From a checkpoint of a small mixture-of-experts model trained on Wikipedia.
Size: width 192, vocabulary 32000.
Below are experts of layer 6 (counted from 0) of a mixture-of-experts language model. Rows are named router (the router's row for the expert), gate (a neuron's input weights, with its number), up (a neuron's input weights, with its number) and show model dimensions 0-191. Each number is 500 + 40 x the weight over its row's rms, rounded and kept within 0 to 999. Numbers have three digits each.
Before each expert's rows: "mostly gets" lists some tokens that are sent to it at least half of the time. This comes from a sample of Wikipedia text that the model never trained on.

# expert 7
mostly gets: ",", "),", "=", ":", " August", "\","
router:522488444496484497528543498503479485499425504507488563457478472437522526510463490534469472509501566466472420541474446439459522502515520489497538470458494527373536532528524434541537531570538430428536537490536456535485510524517450544470478450454474487470515533556452507542546524460476547445527495483494518508438512512562493516377558446492463497467551468547459527530481512498521541457468526430503478508488451440446490488510519513520488518445467513550554454443409505536454550459530527548599550494459432561552386548480495465485528486560511516485446499551487524518489500421493504442
gate0:479463521504453496540417544520444504487569488456521580490485423484478485460442463543483452547479531487618458507493486551515398488526531507514405461540473497410465546462412404534479493480457417470537588494512466577505444479488453531511484493475513463490566498466457575468517554491461529468489456526526518533486564468510448478478472496496531560477559473522469525462517519489510458503492518501539479513362555435492488488474504491480544527471422515534502464436475498436481475523536489519494535531490486461556545450577492533534471557492503520530483459519529529552522475500489452497
up0:534523479549507509507467521529471522528470434413501514527427442499488461504537519474472519538527500499525555511542491499481452457470511462464535465554526488455543501543489461413554523501457469464542469523514424502437486551519538458533540538499501414550458561531442451465490514477487456485510463547536501540505574440517533523492511518459475428468452451446479532424506611504484452551499478558533404502525570528479478443493467479480428592453528488581512456430423500498539498478574554477536413482496532451495519506568442479522499465532497475539505543533519499544460487546475420520
gate1:453461472554505510511528532542584522521535498553496432557472443492506554467530440481474483476503530535532546472483478544473547574504509624547457484487462472558469497522444474507459522508599488450510539389567528490541481503438450550491526538498509517535475492553452438526539510506498493524499459451401532470511504524561483500506511384512468463515483558586444518494497493519438468512521486418443532578567476553547475442559437557480512455491450451455555496512482454493490498453544487453544537454513540469476503521543480518512523588495481513489532484500497540509446511519480454462
up1:521563492453528463542512534524490533517439521473450544552499548476473605510436523476482571564547557479521517558524458478543511468425488533485468522550510485504517546524506503549431433445553550436492568463507514577516552528535464448509496517447576492497560471449522470467568517517480513486485467516496493458489500537503424530503568466509532536472421498493542389473504473551519486549525504477575550525488518389463589431542522440578487481443469542458528475518523495481435468493526529513499540506474623454493524484468506445534495440471505485523495463501493528512447502515513522507
gate2:556491486480469471414533426545442409506517476504530520545479530501500539541508496509527463513451499523548474572498472516412541533515520553513532532462481484478487457505518441492523474442453488549497504463548489482578525421489461470524446523471471480547469566521492476551589450488508495540523421425493461513489575427467464492452505503488534411518466548499541406474440551497420517444461551496536482431508499491493518496533448458467522516431505565375517460500475519452434503479455573499532559456473457474512521538490520544519521520484500595533485514484541476578509480498462509504
up2:492559467540450510493528555489528474494549485603467506530452502522468534509416564448531520506489566483530544486546539498549473477436390452563465515513504505546490494540548599479448581531514484533544471493544484500561495507515494486513512462482444513546524547418501500493556497526568479483488519484502470526539447518450456519574486447496490514458515547477532490449574531478437469523518428454485466426381469466415470507493509467421530433516480468488498509539519525519489487528572481544499482449495559526437526526565541559438527470512592499480519466450533466512498464474445511481
gate3:507540436580438507538517497422507521454461520523488527450476543462492507520479508472509512509528546494496454469489497516465475530565497451549495423542461503406464541481476498569506489433449504472487489507516595506465554433513514539538539521519474516554462523495493458426477449522461521509545528578558463501453586518476439479496460438553524547523416509465571536508444473501551468478478428610473486479409475506497490518533468492457459480481564530570382489500486554546518496428532538501437461505467463531538462525501508559514509473485470571457456448536481530517562482507509504541
up3:504500457490450425476493471527450528482503458577441466464527422489503467525507486535506619496521519476509503478537478449447540536480491468555559515453508446483502438414450491543424517481450542497539565523570569470499467467423497468517486503488550489487487496529584480529451538499439536460545569511487502512532480480536396565454506467562562467465468487500449547543537457485499518484473529513534555489493562454472497438501519469536522425475533528508492491434533511523538545511462447485548464501467439470515579534513518494427464439456457567504448458477438479495482473452403482525
gate4:551471461538508540506504529464468491469495494492482490424513483538598592431504592469477524476567516505515504503428485519475463500537568429569572529443448498521544480463528602477532484510491497431449519515420487492415490535499462506511544474472465476463497515560482481512524653488494541536455511431548489532457525502501442463475462458486450512468501520441500563487534469524449484459501497455561535468499554426459523539471491454529491473433508542510428468462472546522475491485486497470488496429475481443489430469461513534449509467581488471470486516499525575503495446544466471556
up4:538476481568464473540424522530392451540488549531490457482530404414544450582517533496511469479463449525517494496498585439508521513461435538455493485482550513506554473487562541489491505469503470542487595472540546493530550454556498466508487473461577495504514516513509533465492485527493505491533457545430497442526530573522504523507487493569573456476500451499438528531505511511497537514455558567427455430471554499493514445531442523578510513589457572450548486502493504518468511563447539521487525540468501499500533510501441523526473453460548565517461532512470400437442509501538493492
gate5:483384506526481499535555509480517499481498539517434516505538524536585448559513566465508558554557526559523530478521505415443536469476528508498502433517578504459454511488513516550502497460513502566462498538525588470517488449535573491487524491514527535495471424493556510511517526599519514505533424483661456487507513484434480525461488563505538468492490469481450504516462478501509522490492527549490517536499553395514520448521524497447500518449497418452535529476452503500436495547524500491505591511526524431440456517447511492482491501497463405537431511514471484532517526440543450506
up5:520440512463506490538490462517454509467523449488497517560432417450460491571562477472579553499524510496445471472470483502477489415472485499563513591489544534460517487468580462551510456498486574553482471490498445457440465524475431565481509457456485514505477454460457440424486497548595502493447533497448540497482531476509493513485438468523478454458501478479447529485473364523458499515511464487540514457487488453497468514540538549469425409524489497498521565480549484495507522515593462517515472526479540466496447523509461479504468430544456528550506570498508520539563419516568481558
gate6:529557472513500571514525489503518524492487547498464499505486507478532455626497488477501485474434555478532543473572522431475495492506465481559426497458477520478489569498506490498503520463572457498516550506534479479555528515530526509490485457551555494512541505465471532517572537583477523528538443524556426527534450520520532539549590500493497434435479480601563475517498498498605539530531561514521429439554557538512501587530562481510560521437522527504511530420464464473475527580535451507510515562455486512556566479510504545489454559533480540496492589532491545559528540511485543512
up6:450543503523512511523551540456485603501437484503516504486438559504538516525548581471516507438478583503544498507471464515531508446475468464457497477573512502449504555555574546471513509542501489480514523494521548486576423496497545515480442555440541526533504506574498484561491529553501439453527526421535479489558513546483475536518451505548529426452538566517553473491538403529539494469490495365515519421461499513552426560558523545484465530481456452500533492512471510427523508457479466521501525546522515461503519517380546547500480526523484480458554472558479518559516490465498517509
gate7:487475482507513509562572402495515465527519596445467470472539517569481404512464446450500578577526520581508515490459460488513448562504483489581516522504491515476534461512520495502480519456502474492511590540485479450519513491519509492523491420553549381512530540475487523524593521504503583457521466489554530467466526457480461524469466418523517485510509519440570580578482482452543514555470510520528487528484516450529524514423509475504499597526518527443481449538496498479475557513520493482495489513460452543493475539513470482462407494519526571491435502507548568533524523430511551491
up7:499427520573502494448546443553562519526538513511455484467504528527558520553481519462488495490543518506471503517417473457463501517480510465511469539510551508517514505519531430459525451500451508450493577503515537519515493530417453502512495484385490481577534487480468460558509492523555512543502533557488512483473525584588424492514505543452477511508531571449527513517475487485425522464464475450557425557494500478508525572530525463519467474521473548466485451446481631503487419473501475491470530451466516488538520490476517595506487502486560503469498580475625507557559463457513526430
gate8:501454523469503540484490523514494535510565457466541490503443436493541470479502519556401455480438546484622492519482486493522490506532534547565450485431439567526508545440473516447494500498510480561539576486629591538510478465582543459493489453460558540513523456483514460439498482540499582582495460466507493478487500461479511507537508512439461558469539489491442482514510461518413485569512515504492552514490476471498525503496551516481507459496473452540516447405457484516442463466535587568584477482482513465518495489474497448464457505544495510530561506531455508503469462518513492406
up8:552494469507480434466541446490396459559466423587412540368431444487481487570506460496524523439497510545535550518499427546496488502558451562467501530518534431535558538491536496473526487538489462488496531477508500485489467492516458527421542516464481501496531505496511505525565518435542460547490430510504499573469510519498424479550521503537494503465480411475499484429494565517538502433491558535387483457510511507538450474547476436556478508495512493501545436448510491468529569518490450482491468484533502559472547501528422508532509520450442484551509478468528457539551514459510538494
gate9:492536487541500455455440511450486469513404489483516505588519520564572533459489516516541420537541473431454445510522535493531539488501495460515544513558504582497451507558534459437484547537566494464485519490537505511530516541419539513495552427487496465526522449525472485541478509465437556483467495483440505482483526553488460507519454543490546486464506544569584497538504479478466490543441456562511434446398553506522481472447490470433464505522468599477546507509517520498514522439495531597593519459531541572480512502516508548521496534443550510565528454511457511520525409447511493513
up9:407622508467516426469463484536520493533493470446499511474531536452422490531524516497571514517499507483441496520500559549527476540554551527483515517526563446475497577561454438462446460467552484473519531477520460514525495541429507533473477479550540515523475559489514489482473519458554498430586487417462473496519493548482502583492507558537515496507478455571532498533548483450480455589472498527514433431450487513614442533541588523439515490424510559469478525522457499458495491464547510538501479522453540500463511482497533536484482543466484551435475458491498421557519463516463502457
gate10:562475499633511471448511499508457451504460566450562428517409446513531494479508489466505432522465568476517484462507518516552508483517474534538527508508431515569486496504536499522598618493490452491481551510503558594522481514440507463535517472473508487522490506558512491485525546519491520523490468387528541472448537451428504563464580457540522459480584470470486498475488472473558499542489492531483468560522517535497476510590463494617501492465540518531508417464467504545491459484513465500535496465451523459519478485471419509532487531461467486519482500550521527540432494517478578525
up10:467472445440509529494533441470507491520501427510538470442532524424513517534423492482444556519518485476459484496485525510540450439548512458492439486459534466453527548517490482454459539527510483470487510518600511480384436460522477461484534496507483539533480496524504526538513490543455539480467485492443507500503491565430428519467430501559466508489516542460527488493536545546549503545446509473424504525510443556485509441486545456455435519567539514581507529503426515514467518382517459497477522473560393441538541496462492545498511540469494483549461529488505516527442439497548407594

# expert 2
mostly gets: " the", " and", " his", " her", " its", " he"
router:429513443488571522450521539495520511548584483558483517506506421479550556552526485445498541521434466499521520546502546553559447539560499509481506509488542488482461462503484528469550522395511511539468512459503492530432450487551484547553487534495480502451482485563540531452492549506527537450467497505505483502502511526460401423560482522523452467531508497525469480467443589592439453476459477505458493468564469445494533496443460536517410482558489580501513447533520552536493535489477495498561558508536449537534590522540478520482520549555570591515509524494545534463510472465519541435
gate0:460526518481549551465509440464447371463491555443498501516434451488547454492491503540503441414569481537551503495428541449558489477534503509514491424526472533512533528561486480461563513421482481544503499527510478499454395540518513503452522496472503485427466462495480475506464451528481465511513479544438517447537513483460505468571531566483480459467511547580474522506500481502514439521516553438472564480530498482489445396554444581436448460472539424494509499485513534488509542406542485497493527522503462491487520532447509521532471529577507604527495504529408471476490482521493491488
up0:481517481521372522512435445524487390434521471503475446465468440518461489477523516479523489474516540553523471475445500446481519436610507461497535492486526494478528428512453509445546509444474432518555507487554501568544529520499439525483464548442529468475449498573526497483460493526515447510527479483475498532516464499418500551537474566478454451518504481509452485441487460472495511530467539515454448528519576484517461534532574540513537497508525484475508431455462510479485541440451492496559487437489534454492523457393501456459467549495546434511462569555444524449500589492443451509
gate1:501472528481519535476429528451468559531546419493514523495432560472566516490452479486436511551500486463490505479501457471454572513587502549488536479514594515464538509549474434412482549505473488501486522506558529477498492515503525516439475506410491464406530464451522464457506485533468480515535502534521569481437544518444506446436483449472482383512402521519500529589437477559559525493462593498535467495476520492496472534527510512466520470518518595527513546468465524509441487493575541519451486457478462447498473489480483508418446539466534505480520474458504595510486514531478449500
up1:539521499485514469519513418484524529539556528563535574438523559558506539557472503454439477516498457537415566589511515487395503465489500526516501497568534399397517523455384482539457480460546460457468552415500491498445514519444544498474480487483566494510517491489455440466435462506441532451467545477463498502492542467501505446482433469438468479465473462470449535505534512531527525538462504521514462492517482485505440477458438565409488478480531513504509525515494452497521492483502493569528478540557504483538467495487496456522459530498568462559544502582466495484531495415543520549
gate2:497421485536536521427503448517524483487463485523507541493469508518515553537483519555545582471497448551494432563404575490499536533491488512543569438454498502533498541526491472523540461497400557434518474504472495550476449429573521515529548551483469521519518464513515492530495480505455574495543531461527537530503503499556522505459522514537476493465445549473462522508451410476513546516433529548519549552551591451495575491492515539476505478517538504522485485487519542570516504621510568427479521545464504494490549467523463464476543453463563458511446502505482528480577390458542470475
up2:533464456485581479477516466550432582549476537496539475463494507502450614533474466498492563547472552610482452561442472512486533473514495520481440482509443511486455472522513474495502545543533532596444542506449412499383425495448480523590483514519569530536476414517441457519515446474463532433501468532541506563465479443490571468510502462455533451483524543474485515486463493504513460573417558550484471481488571469566465531520502512520494496529510489480493473491498481476527500483500505486521502446501484468515544499526464558489498461479610537533527481518493519448565461507535478477
gate3:455446486466520511515515495481498545545440503472551506458481398533457581447498530477443555521506493462560502474451510554502514503505421481546506569499513532514512568535496526517509520516495460483500538500414503521507451409491442504533495461432510598512510496534580524550541559518459475475445510472412528457463473450439499516480486536528555449486477636497547451533496504446553489497576478425457480544460484570501522538486437476494514523553509559489495510460523482523546542557488517551497447526533550498497607463487474478404481520526480505525491488453498536432445461531499536507
up3:517497508471543464534586443451533506444510486563473570520478437478473428458463520438508516394531427476489486533470461522460545528503567498522530542546514531516500536486490529545517569523479413552539445483465534528506514473623426467529520535479436507465490545506517522497520486412438523481446463531481518486507471554453602508562569548545451450511484567469579491477480525489518414536497512517485472484545459487512497472463471532489550475541509511490533495535528500491510542561448523537495502498546464448486545517433481461477502485493469468476532435594506532445399520448521517499
gate4:472526432639542456440520520477549502541434470496484586485494483419571515491556560481477503552555512482453490461569514389498489428512479524498529504496533554474489450532531545485537525471531461496528430532486494527465485578513509574585508504469468460577530449498493494521499537489522462508471501489501523516440534421503527566488499429483512501471483555489470485460427507542471478499501540456564535467507486531504495554459533532534524519492530540518522545557426498513470474478600478482433520535419511512562462449542554476464481450513496507480538527532465548478537470490487524608
up4:495520489464473479424454531498465528498537504532464504527452478544529461500527537419527465545489492409544469509482499463531394466502491454536458501495536470488540502480580491520475499508463573500538433494504564508506511548524443512519416518512531498426502545483535491496522486503537446510476482400510463442485492559480519513507472508517490418514504470411463511545514514497508437450547494451470497485583603467498467435535528563434483409510512500501513478558522446492402573487442512560493502522432484568470486458524397517510478528541550504472572444467520488437514437505446476492
gate5:518454542478531553531528446559577538536523467526560545505495490480463442482546509483465496470589466512501563467470519472507589515422443520506540470531478522500536476412519522436473494518513543538519519497524530501522468379494521554529554511484495501542467568500505380529463489476478486425513476520531442507483443555495498510487417535449457516549469520498507435486476549464591560470494450500494472528445608496534543459479535456544430504532459467516521539442439536515475544518500545538491488502466489557465500485532467522495538476509547566542547505511563541531569447534464498428
up5:429421484483541512481479479534506543482495450516512514524483503433537418506546527465488514538498440567518490518495427493464474476564538567489529503546532533488454429453515514489425528471502490471453414495518508576470528518489489481521455503560473537510467507476472531582436489477452454545471488504537445442495515485502547546469512567442480448555529531470436553504476525536503450420512504483484423459470515505636513429483477480501484456497455539443522604475511539544507499491495466524461469508527433515557460467521424472472584495494464537407486547512580495511534435519469491540
gate6:506524494466457624530552483537525479553561399444483505433483464476479550537468607477471499486467451530558544510530509467560521571467537556411503461433449542497584433467381407441501552509490520514506542494471493517519485502529473466528470500436508519550448478458443485535495461506495452470462526546522522481527492482467461528448495588483488495438484506509462524509475542496508469521544504526495484476473453498478513447513562526485468440537507454478481534583441456526512495479493439515514513470482493546516517542511516507534553484525476533465467563519497573506397525559425505527
up6:537484463472477464531554473471509426495433465514492476503504537494565457517468488543520540541487492486482490482440523444538583524497417505489502566584491455525550492554534451508515518526498535567546517476504461418535508500517521500508550470522582475494538442491508565492491482509528473451558573544505488397531564467450484491458537542478484402551526517542473471518624416518498482557512499501507537430473519527452507496496509554498496462502447498489490481485588527539483568467579517404500544553522479533517592477511503518507434468527483531425515497438519546535532486510594501491
gate7:512488510529571498483577494482534485535494425472506601498486497480437439528491497520488466476522544486575481566455488548546558453519529547600510442539481489482513440495474471531588483500463490477429482460510570493438449564530493508551452506492465553434456468463556465490537482548599537460491529531556472532437557486511606520533485567443465477550508490524497493497431501596495508565461486525509509503537590472519541500474485469527443556484537579494538418463522482515461563493516438485535493478487460538517495537488504465458497529444473453541478517502489459423489531532483504493
up7:540443457525515564485518480538449510417561491484535557591537511450538446537571471522525575467475386524466500583498524495463521425487529504507593516475430544520535512606452466537494520574458440494523486471491490494539495422574526533484476460493463463402527494555479517459515587483467573429531494448456454506457526565498509497457490507514481535530513492523457481519478477426459490491454506542501460516494480477491477485486420530528520543536479541512514469493479460484556481549497528521503460415531461501512543504462509539460511535475564508525541516532499521429463453505482592471
gate8:528563507476551525542470512484521504539477459493505451537565472542532456491567471502514438452404559501549495537487555477512476528454484450536471481468488418527564550537480459462484472562540438540498505467538455538533488419511514522456526537453583488519552502571490434485526503529513499481512485566500506556566488537460560524433502537416516571452494476481438447446562480535544563591471557585468508498516453518411500526469503483445430547541511546470495503491539482517519555435491509541498570521503509489558531510523499530457523547466508499477487562496500460601514454542512510541
up8:472518609519494500535541483472541581515515483531515569503476516465519504524518525434464574538498514591517444546413566537499485514474501503474557525512499602534504534500476598508489500473522481518428554483509503494562527417531572478493509451524530443529501458530489534464495511512513449506564512472453529474465527518447467550585569452526533521463521463543469531521516472460458478488451560439517499510513427510456469523425443478509493511578557511446504624450482487543503494561458526540496492478533464522487533574522538482442494530517566503526484519519529581453492591488490500474
gate9:588471406501514472496488475469494470520443540450474499475467457561484550475496481490493530437482484476532492518596517447487484508428470504509492429492484490524497482474549513510475474469470540463445493456463507428524582501413483530496514486431495436521605503425563473486501502472544492553506513467542468547448431580518526437535482529513508472478574515566532524553488503515462522437545554427491479492396538428441497472524504463516470443549458468473536576607545490535481529493478449489514560554440508472516497496535468528530436496498476459499513566498499531498515526428561475475
up9:500473540537571504513537501520516550603546439564446522465447513525569458449611527439472474530415496539475489460498512571460440474570523475440473499586477474454506476464425445521522460560452503517466471445498451566411459532550510568472440551536480556482464444508496506497496582557563473498511492489489523544489526498459458590506484570476531466507510485546492508457454582506512512535470530508520496563490504442504484488490512468492468500458483536548549510439501505487419489476500438544521560479456492512522521519527483464535490509510472503512587504572546476441482501473517506567
gate10:511426503570505500497522547500515494498531556492479487536488516502534475501498529494527484486459490477574493452466530369513516532421474462467524528509451555409502471481516563410487398502467559433475510466445509528504505477408431474472561551461543461461505479551480470476565507471519495540478484562393491497552489487465519565568516553458454561516469482490514540548458523510499538487490537496507509444524526481525533495513545530480523471467509495441512470551481527533400558491529492545414508479506476485488473468474558488379472518501571515478444486500566539530439475431504527557
up10:438530484503539494569517506498408491556412536523418536484528507541503522516482558471528511455453449453537511493494527516440547528465532462532501473477534487469510527531508494502555525544514508555487489536451493514488499483537475454467457560505539485471456571585598534562499550597570518437489513509499462442504537448513477500480408471494549472515476505478446488464454481516538521593496436534533466479558437435507516470521505481505504443511580508513503487501474499490526494431487555443491468550452413527444458562475389455444529518509458451475571529457530479480442492452514524555

# expert 5
mostly gets: " that", "|", " which", " this", " where", " when"
router:537438568512471546452453474464516562503474362515528480530503490515509455501475545492528484454521480461435512515478513520515546493459507504531516527605537470467539566503546487456496464496540481478392529487474539512541523517484536458555430507474588443502498470553529467518513467480516520510551487602510463512512544471517562487478415532456525438473500455449450395420477462520559457580415466535466555452482520565470452460509496498473577528479501570514496494443519536492479520553497455539501524478488544494523547444443507468502430438485489491493505549484541500491512511448516493562
gate11:418417567460504472481457475519573485544441463484456509420516476337514457503515529491498550456551526518523475461499495516473425560522507530527496478458527505411507554488542466506492490510463497472456537474552517475481532548509490470548552522517518474454502483489517557451473519496482461476465489517497475488479524505478513414492484509430494431497490484501449416488490480549536419513438506575442531506388536490473544470505525470452526521489508549550461530457488491510486515521535460507474465491444566474460512475491455526461565499507493525538542530452498437590596478529499467617
up11:502533525448467455544458482525508450480523476494461492557495463554508512508516582444406499565491434498477630555490518517503523530522475574526418500537454447522513492524507523529535427473483467529495456556456526470562536468541509518441430527543503508521563503539571518534605456521516487515489510569603449534507494475519451524487469559496562475438483471516540559480485496488486519515527529494452552449511495530457423500589458519511549487548462495509435507464561510479510453513491494528460472463565525553460537532457503515616431465453472499547547524523477500494507507440476530528
gate12:478441519489462462430480451498531481489491496505502505535612554478493630498430489507473455495453476527464468476487498504488545466471473497500503464487496530514486510482515500517504518519447473526451524472459562505513476496550380556512484493483494522468526479456495453469487468553519557525498513533577474484470493535491498476487531628550496473455494479435441516483546499533526562554575485545569572404479532509503478526447505476504528496536458497436449455461436547466413508493534431483449504459521478419458453501476492505506415432570446486518461525482477548588537436465502505558
up12:507517495562482490504506484461473442508489372473459601531529514452507438517424483465502490484525482516456519447497493454536543539470489498455499493525484493565496513510436517466490524509450443432530493485489540464515472504591486443508510443431502554466458455548413565438554519483537576528438530519503441518482515514590540487480467563524456458518572478477561500504467452488536439591482510499504482515540521504546454517504520496526504614489508511426484511521495499426431524492475503500558467548506506550490507484512538462424547522535494486584516494441475415507473522433558441476
gate13:582509506530494460400512525524472565502543567448493498531562561510447449533511578500549448442445440523512562509495506465502470517502508441487465508515511540507532473486561446448553546504504479486516603449477479539479468492499507547452545496567471540428559464551469542439466500552514549458513550467487471441513460468470474504410491555477534528558543531543443469460440512547475530533439519440529538491544471483528444566439460495467453525456548453468563455525434466475504499476554516502497495455406553485568485523519476509450493503501523457548450576493463517489491445469490461515
up13:499513574498567490504536478543459538510453504519526496537554521526511503540475486470509520545485445533446475417475486465510546512506475473533527573473468501525473433498545533465462502461478449463483528585477553496474483473528499471536503519470515509437456427476503389454419481512559532579468454529554411523438529473492474428464502544462461520521520484519476476573493507561422505458459475485466470502437477472459488596518502438496600476469482489457511481449558416502551529528523494441490441409540557541513507421484462475547524581523495522515468483535564528509458492494425506503
gate14:493495444485544494491513533448609486482486497468481485422475564532505518519510480496472470471467595477551552498507475487490525626493472488499516518521481486447488505516601513498550410550511486490460520493485567537494479510446542502526514532496446547529490517477481513467465510484522588441461474563432523528549457492459437466520500432465495484623482494535580478490515417498494525509401477515482482505465524439475498469448524448507446464503453578475490475488530519518478522448440540491482438429494442559525578530480480567435486491406546482534492498495525526491526486448496520576
up14:621491586608524509501427407523486497530587499547442422506498475538489506504547502495478560550462480460453461484485499528476418489494483524443461486532455502535557517505447456456461484488488519558410558457418426434539545528486525522544459493484520453448515465580507538498503462486503482512453464523511519484515538510426549449494453518546536459543422575453552471470481504489479475479545537538451500552525426524529483558511503459448570516557482539490484539446458562503497533466456474477438529531478481456470442513515486533540494503520522480536462564460528536489482495510508476465
gate15:480447461574508521517522496520619525479453516460560448535533456494492488538490467466546501414561502510435503518478479490514411504503532517586538496503383486470515449486545480497489451471495391450463556551491452491479504502524498570499496464495485494527508447578455523481450510528510454462464544482457487525467443538493511504492527534463453495485530522510480515510442532536491448488466497546518505462448488529513449502453574500565507501422495510552500616595466484545606456474501472501512450514422511427462595529519506526502514442478521493484480462520492521480504448509567440544
up15:513479517403506481536502497463552518510476506467511501495605443501489532485486559370542439499534520547527478530518445487515480512531567484466465500459493448457454517543449454464526462469435525483471548587545529525466510533497498497441412518581478504533575537495481501459509520498529498483505528445517446491540531527450581545511536515431503515541446550524524476399488486532445468585526519464498474529526455521435494490492538515459483420522564467486402501478455469425519488500531539444512565521460550487549539435519481527534457511512454456446538493555496532437545459464523503466
gate16:485438459512443462565491447486483439462486468458427390433502495487485499523445459444458500562526539486487509502501433488460498527487502498443481406484514475517579553478501465439519491493538492549498518526518494507488476460426483537489507491542453415428573477496427485465467527458528587465508463475522499515491536528459548449479558510540480489475563460444404474512419481496573495475441505507508501534416524494531492521483504459484512607526450482490479501519487500536570518466471593597544497548538496467435524500462462503521508493446497539474559507554436506558545524480464521471
up16:531471535473467510522503505561523512451526445463399522466441508420525486532472588522471527530503484541487445481479481485495484534486520529499458512432476569461449508479488528424461454480449569517470501484508480551494532527519522574498511518556433506554512598407451527462550483520459464555432536465473454415503443510501505465397574562549465482450510516533491539556461486579491538487461484525522469504510497510530453510460552466532544488477585529510482473494468514523435511551458560589435451535483525500463566481475469444501557419459528490549525483462482500529549467532487522500
gate17:541549402480520573577547584450568475515506412515473461478513445460493471483554448527531556555484500467460452568524562421507510507461573431495523563482537455541428528513474536486537455467547531523470563442540574531515525484482529536548496434513484487478556497475589496478496477529437521513513513505456532478490516500416535469503528461480500521514456534522476498570522518519504423529469585632458412531509483527554533479545495510503507525462517512556464536494424508443465504474461472557549502512505489577497515510500452472526483518550511476483497520518543493495459506431487535498
up17:507475567482555468468524401473495434486420488582478540485470512494520478486490488492525470500515505548521506573520461522449534537491565491516458470562493560539492492506501507467431531537451487606516434515486503519414509499411497501554551468471548488462506535488494476515460462462562552555497496498437554430510452452584502494520509547554500521508466517501527414474506437458552571510554545518504552444473454479548477530453525564505532501527473509591507487472523499474503550489527528492603520500500554505489528546539474499534543418440478561492500526487532531519453590569573538522
gate18:511472397437450555458531485487483491457456543468504522520512556540524490497453504459584468542467429487446498481487511503430448517510483430476474520447476523497529522550501423512526450568506458471447427464503522569521517484401572510475508491481473449428532506558517551554445461496526522445457521498480485498549500465458500521417478528457482481557462577462442558461494430473546558489551527540520536508462425520494491462454482510468446473476490523425532481480527455474552533481525471541529539495522537500556510523530438532475537502550480442407551470446458430463494566506455515548
up18:529555531501510498496476508496538481511506508456477571554563544487507499570530534420520462535525490488569473540511560471510518465438563485495591480489450441470550561546455504513590461521519493525500525518445527471424515563546516552549457476513473567547520494526444478483519476495492410539445565521431507512460460504459513422392463609475453524523460513515516526539508475491487537448536447541499540535532482496493543524455547553431550490514457511397477494473470467519497503506504514536534581535477499503567417489526486536459458489535518458447446525547501494437489460449513555464
gate19:542442501505565551527560526518566557485474476439457519560512462446509489502480482529465507544620544451470524471544548572459496482536462558473475496478458510423438527561520479438515554490490514459426492431456515468481471494505520476481432463568484474491502516516509459468453468575502517532476537517518545511504526511532441428467439510541482497483528500545571522507516547411459513435469470529539538408492530456508505515374540474468523525434493420450487467400472508528423523506427522513565547483523499505475535530494521488471568498525490525455496516555522517461521484506533526441
up19:433448540558550537506501485499488476596448440494500411495485491529516471481449523476479521504500515458517401434478454534433469545494458491473506495562521488504524572548532533484474418568507428442456576498475551485485474442513463519562515521465469548499531483518499508469455508453510532499543610547528525506427470551519426514465476540501485458474498578559469483518496425500492470498497518513451503525488517545530500535487508556528445466473496510511445484415427485555493437479533579463444499531445539385464566513502544465520515518499527490561480458482462487539443460525444506447
gate20:456444523542520505495482548525539562477535450448429472466491502480490519530511533465528566542439455489439560511519515525534434470501550517471547470482532462459503495425425449495466467475530500517457431479553477560613490497538492466504489562530399417445554499518485511442523526575523523504513449489539518466491550443502453462477532517432463481515448486470497496493419489494489462497450453513483549449561520481545451469519472485504576465519549507510558496471495523493454496587501502482560557487510458522505501526532554393552511476524481556510556501619467576450479532504497476549
up20:529512543528474538494426458442466538508471456449568461499505457611513461491460448510551482521489439443489501566462481472429541470449442430479439499507530510538545514522503500517521541530488407479482492507505457514529429520461533480501452447448514454537467473487510463479481510489474474558534502464443493474504577477482634552575463522514525469491525491518446541515436546576482451506502500450518495539516578519530476459528439505455501554447478572456490509494550481519503491501531487505488490476528648507564545481453513552559466526488455471457501556428521543544542552497480508520
gate21:497466470484539522502483528474435511523446493648481556473448497452471560474545501482564469548526506466503539510457588451481538498460515432510529496479518488489551572520492475494510486520518509588484488582512526612549523525488533567471396460488505483485443498468417450551467464598564494467437479477502553590506503537490455553460515493551477493468492471483525491449482454433534524505449540497513496499493524523528527498463517508447466539541474552521515473445537586488494463470534489534464488535461483444436483511512482502508454409471507491545472467457563461475560476540493497576
up21:470466584517478528582490489508491502484450451534440457481482481475540482490493438451504434500471569516533545478551479565494485471444484499511547543474479569468440526516527480488511499533497491518483485485540481515455570527531521409491449490527468481498488465524509471452487476564488540557534455466522446480550542531529539527536436499595527500537565534480576443422472487474494518473443480419567578511483467556450516556460529474558513516531507515564552513507501525473459504539543504555476470518512556363463454500476556525521496449420498480582532549548494503491596525528511567538